config.toml
normalize_top_k = true
balance_bias = false
tie_embeddings = true
Below are experts of layer 3 (counted from 0) of a mixture-of-experts language model. Rows are named router (the router's row for the expert), down (a neuron's output weights, with its number) and show model dimensions 0-255. Each number is 128 + 24 x the weight over its row's rms, rounded and kept within 0 to 255. Numbers have three digits each.
After each expert's rows: "comes before" lists some tokens at least twice as common just after its tokens as in all text. This comes from a sample of Wikipedia text that the model never trained on. Tokens count by the router's weight.

# expert 2
router:142118105161116081131162110141117114163108153145152172147158150179117149059137146111106129091099153150093137134149114168090109135094101145165102100161136140101129119146148169155109156144086117152133080137104129088113102137148114100123124143124094118169109161102125087114146090135098122119154140115136121162161153117116119134142166111161150141112169154104110111158110142146147127104134151100122162143143113168099142153161120154122127152139101114134097105142124080133072149134140173141131120114167139095158096091123100152126134118106107125110091103158175119144137141184080161132130102127148123134105111177117135144116128092119111155101154132125156118069125134099105107135095130160106140141149185117133113121109115099109139126094148143133117127113133098103134155118164127
down0:106164141085125118139105106107119151179170149127166110141195145152154148121134114113132103110113088148082156168095118151110107131167105138128120154128111164119143124133130112097076119098093162178165130090154147134117128203079112157110142139130116138101159150109097127133164118107111140191131129115130120107106153139120099143128149135130128134158123142172153118100084124093141175146101122132111132151157122104130095119140125128149128141128123115133153158121140113109139105144096119137130113089180089171117174144142129150177143144137108130100062089115109148163130152145154141125131153099074170134127124147142097137142150163121136111127167156137159156161137102097143147134132122150148111105142117129107120109126116163150150137127190112132150128107148129140130105109154122
comes before: " |", ":", ".0", ".5", "6", "1"

# expert 9
router:141132179137133102141122093117101110151201115167156139141162146193099144112140159097081093127113167136109147096164106119150114173113119170081108106193147150139170164151146155117099150144125118151138107143091101132098084155151103107142135125128137115152104112144163102119126102116106119093137089139162129146121141135102133159131166117148116139123133154099143105138087120126125117100105201108119114107151150125122134158144148167139110142146140112108136104097147090091108140138160140160146103118169079119148098141130127129128107156127085146130107120137140111145148152145115134134121107140141142125092097181162160109163129099125108149087184101129134152124171164110117110126098113098110138167154146127113111123130126099112145111128142129127101149118130110092131136154161114
down0:124144120068146101142105143121162147144115112166105150117130181131166145164128156154148090146108098129120122133126165146143106111156120132124104134094122089152144134147122133165118068158145130146127138134151170131087134151104119108164062157151132143133131130102080111127068189115151134160087128176154147137143151143077111141086138173108129145097127116151135107092107124130176101134097098120090145141146159133083136141144153127148115175091109119127105126146129145121179117104134140155085134107140094121135082134146137127144109182114110140114109135112110116157107126108120136150125095124124145097166130139092170129148136094160142135178105152148112167123122158134130133105154099121114091144158141109135114119100157139116090094127143128121124154131135179138166126107133119
comes before: "s", ",", ".", "ing", " of", "s,"

# expert 10
router:143157126151124112102144098109110108154148147148145127123155165143073137123177131112113101089113138152138169099150135128104078163080098149110106104155151130127138153099150176104077129156129120154091120136114119148126132140133099091120113159146127100144126145155158128130148100093091095113158153128174119139133117142155151147123138121113153154105150157092116101144098147120164102091132132110127143139138123164106154147149105171160101147124149129115147106118186100086093169159129170145128106122142128097156108117120129114142108138120092107164105107169149095166136140160104112112159133157147127109101113098148189121137160123137093127116156096115139146102163159097102114083075115167122145156159122113127106125120130102091143122125144162126106164097122111086155117118161102
down0:113177158136144146167133087109142103128114094122114109141132150104134154117119101146128166123156146115145195096107148119111142115112118152157139129105158092176133116137139138124104126099163129103061141160132127127141140070110161111109124121115130118144119130141099162114168131115148156151146145118123109148124183146125177132122141131101124107176164104112152141153134102142123137122179110134142154098147122114171110123103160122154146128120137145121170134167135162106114083093135173114171126122122147100154133126158176081114092136150166129133121109125129116134112157137162127057119129117084141146142122110162153096146131154109119090141098108139110145068137150078122104155105142140162139164121127143128160106087132117123106114150097126143119111103126156181183103119129113
comes before: "-", "|", "\n", "The", "In", "=="

# expert 11
router:158130108144118139176126111104099097135129168151135179117144126162104154119149150102092111128096096142110150125163080134111113174103123155126094094139153156134110155095142153137099159147120121148109103156113135106106099151146094088095142158129099109153102162139166099102155121109126112104136112154159148122133180099143115143106148106119157127089154140118105103135108147124147095098077203116122143159169142156136161158159105127144119146140144092112124107127166085146071139150129148135143118088129121124158122113109114130123110142127102124160130120154140100153171139168122108117142097148138136118095088156139157103122166107156132157090149121131151144120153172108114130085093131102119162175150131120151110113137117099122159116107161134155115152106151102081152158149123119
down0:136162084121159123130116180168094140133133118122129127144162138116116143092116135141111158141171116117102093114150113100103140113122121118145117133130128161137123144113188156131132164131096162151112154118111141098107124125113150127075125106134149134134116151127146158150134146121128124093139107102143132131100148160094156144122099130140126071131106120112107091112128109128138153122133133099147151142119154106132120064135172136080107140096127128066178150129075150102100128155177144116107141123132129138159165127162122171071084129122136107125185152150153159141098098107113126132143124151140118179126100116133104079126103147097133141121123108159131094159160136156120107114152122156095117158073176137139145145143120131141137119124132117137158084109084138056110132085102098
comes before: " ", "\n", " 0", " 1", " 3", " 2"

# expert 16
router:134131108152164070152100108096108104146158157175136149133158105119087128104137160091067093121108113157123185126147091150121095151124101121104121109129155157103126151092157148136100140127093107148145118158115119130098113121139122105101083139143120110153126137152174083114149096079116134097150136108139120150124131109143127134147112098134152113129170137119111115120115148130162122097111141095113150150142142149109181125134120124106121135165140101125175116104172126106057169120178129153164138128136105110121132131126111166143101147116116118128106102149145129137144064176110147092122121148131116097121128145152174129156141122122119138109169158116139157118163163109127130119118152125149164150122125088163084109119110096127130081097137183104104123134150120113151155171154118
down0:121178123154181119153137145149115160110132156152099139171117106143151127142157119137117138176096152114137110126153149145109177162143171097126116096107151137163122145103142086152150123104168130107142118117149099125111138098150130143155153172131173135144146090083127131103168138106149166139138121069110124081118118101117166117091122104108114088130110118136167132136113161090121126129159102144129093124075184166164116123119130117132129116122115142123119151154131102133145151095122148132094162119109107157125119139131151086159102141111111154099123100134110142119094120150111101147126104157141140105112115088162123132183138165144102147121118141108109134106102087100169144108150157123143144168140109115156115136134155149071118064143134129085110164127076119107129168130130121
comes before: " the", " a", " his", " its", " their", " this"

# expert 21
router:133139174138144059135118120122129116125193171128119152172134124125094143120126157109087122120104125154098134093141134139106104159146111146091135097137134155113102138075180178113083146126134135142114123136114113103100101111149111098103137132114134089146095161145133104125151119109109134116164136113142110133162155117126122123135149162143147133108149151099085130125110166128144102115097139138098150148128140148096158167134101155166136158151158090182156105130148100134085159162122153122169130129138112100124098143088128149181119124123102144147100103163143118146153137150120145121153125141133118087126124189157153116149133110188103150076159113102162165090149142099109130110108132122117143143166150133099095118108092119129156113142099157165129145113153105111154107163145103
down0:142154161133121137108131117120172106145114146144134141116151120095141141103109096119103095123112114104081131091125122138128157157132134122095090135191131100128126134108141102178119096128142120154140137193132134110127098180170103124085160166150128137080069133163122134131159093096164148102093088128157172075126165120132116111144131147179138113131121119094081149149119139082130172167143153120169112129165104123149119116110157112160131120133133187110118111143121155164108154131165126160084115115112111120155110143098123150149141110139150122119130148095152106151102140100151131167126102097133106133081144143134107125103099121173137123168172140085132114137160097137141066130114139149129100154149112107110097113153114139133135136118104145126147121137124141131110099131099138
comes before: " the", " a", " by", " in", " to", " as"

# expert 20
router:126146121167148108176124105115104106182148128159132210146157137168096139102160137107101113109109122139117143117131136160130123127113118170112107118118130147141120157103157131112126135125096140126111115147114131123085126131110110102105131137133117094135140118113128107119154094100107117119149170109123172150128152128133139134137126123111142147148166140116107127121124134149125122114100197107105162143163124142087133117115092156127118159122155124143131124122143096145055127150140184136173116102162087091182088129117103105139108157092104122152118081127141092141153138174111137086145122156150123108082123163135154112154129082151108174129140119112159119106160150072112123083122095114104147168155136084128108119156136120103141154114129169140129154098124131123150177183131107
down0:149110114130112104130093133102093134052104134168143143095106110095098117121161151115101140125106118131147148105142108144120124121137138103147125172109099178144097151131141108157122158132146149130130145151134133167118112167123106135104116099105129107146132121109102118084118138127087117091138177113105175121164104119153138101117097127151107090137065161154098115093094112122167123131157144105114163136145135140125100126188134118099184106101121162143112119132130126147128141127167137133126126131147145137155067126137100106125128136159097120147162100143125118118152135148139143157102147096149088075150112146163108138095129149145164127122148144126142118098192142151109148130139118095149100188176135138093122096119147171120118118148127182147102114111190116137111129105108136
comes before: " |", ";", " ", " 0", " JPL", " 0;"

# expert 7
router:132135131138136078134123123107108124144131165139120159120125149187078134093150118103105115105139165154102152103184096155116117145114134110104116100113169121158135140120132158099130129121081134153137107145125101115066143134138119114114123157140147116123127135134158105111122104120138132117156134143138112133148151098129134115108149101121160131159160155076110124148117130156142125108113171152108163161168159178095116150114099161116122116160182144136168094127171076122103130140164141101133101138140114107136106142123103135159100147102123122150129081167162095149163118168117096114144106146130113091103107160131150114121149143132110138104160140110162128122150156092112117109081131122116143192156141115138104075160110121133146093127150166179128150109188128137157141152155087
down0:108147121093154108136146167096122089177138145118129072121131119100179079128130160131167162148147129104122098121125107112141140156140151139142129170091093109148127112125157103111119094115119101136127143160150120118109114095165124126116174161116099102138110147152131169098184111107114109140101121158094180090141133161129143108118117103111127111140133161092118133132112138159103175094141125118098146140103182101133128115149151122116075115149104173147134140076087125102146120118123136101118110121148123088061116128136096160126088124106087104160145144092129119120141139116145125138120104100125125120119111119114146093154138123133105108132135062194110095132137122131152137113125077126145089125112077122150137127153128116140123111144156166113115100135175098099144153121106117
comes before: "\n", " The", " He", " In", " It", " States"

# expert 22
router:128136144126140079121097121103125113135135115152119181119163128171111148120188157127126155078119139118110141126171143132128101143115143167116138092139119170133133157122134148123126139162115121140137113177106104107120089104139114122116132137153119090132141121152154102122161120132113107117139139133162114131129146107091121171137126093154153150126147168096127092111115160112138115078093160115156106162174161145139134135129100172141118161131144114139167109083154098132100132156147141171147093121176111106145092164104122151148101158098095127128091095134187120137145148165070155119146108137157093133099101159133140098139147133145115151093153112116149122104168143114120103091065143154110168144121127090149102113167104119141154103078135133132107161129142115112144096142121092
down0:139092151079121149121153107142109110143110116168098109090123110134085129137201118137130149134124141127144096091111135098135165129155147133138153114115125109119146112163139160141137101145112147126144119123101100116101122128140142096141104097124158178131129168145132180118132107102108138108141141147101107085120119135116141125148117160037141088139133132138141146147091117132127110144135077096104124096053148128149131131117144133114141140184129112144121197121129124130124155121146093131137084141150126109129150128157103086145154135127108085180100139112132089189101120172148120153113129100173135086124145099171103178129128127101107151144164126164120114131152087114146110106119135147159114140111132126171117107173102124117115132149126128094116098139104110128130131161151112
comes before: " of", " and", ".", ",", " in", "s,"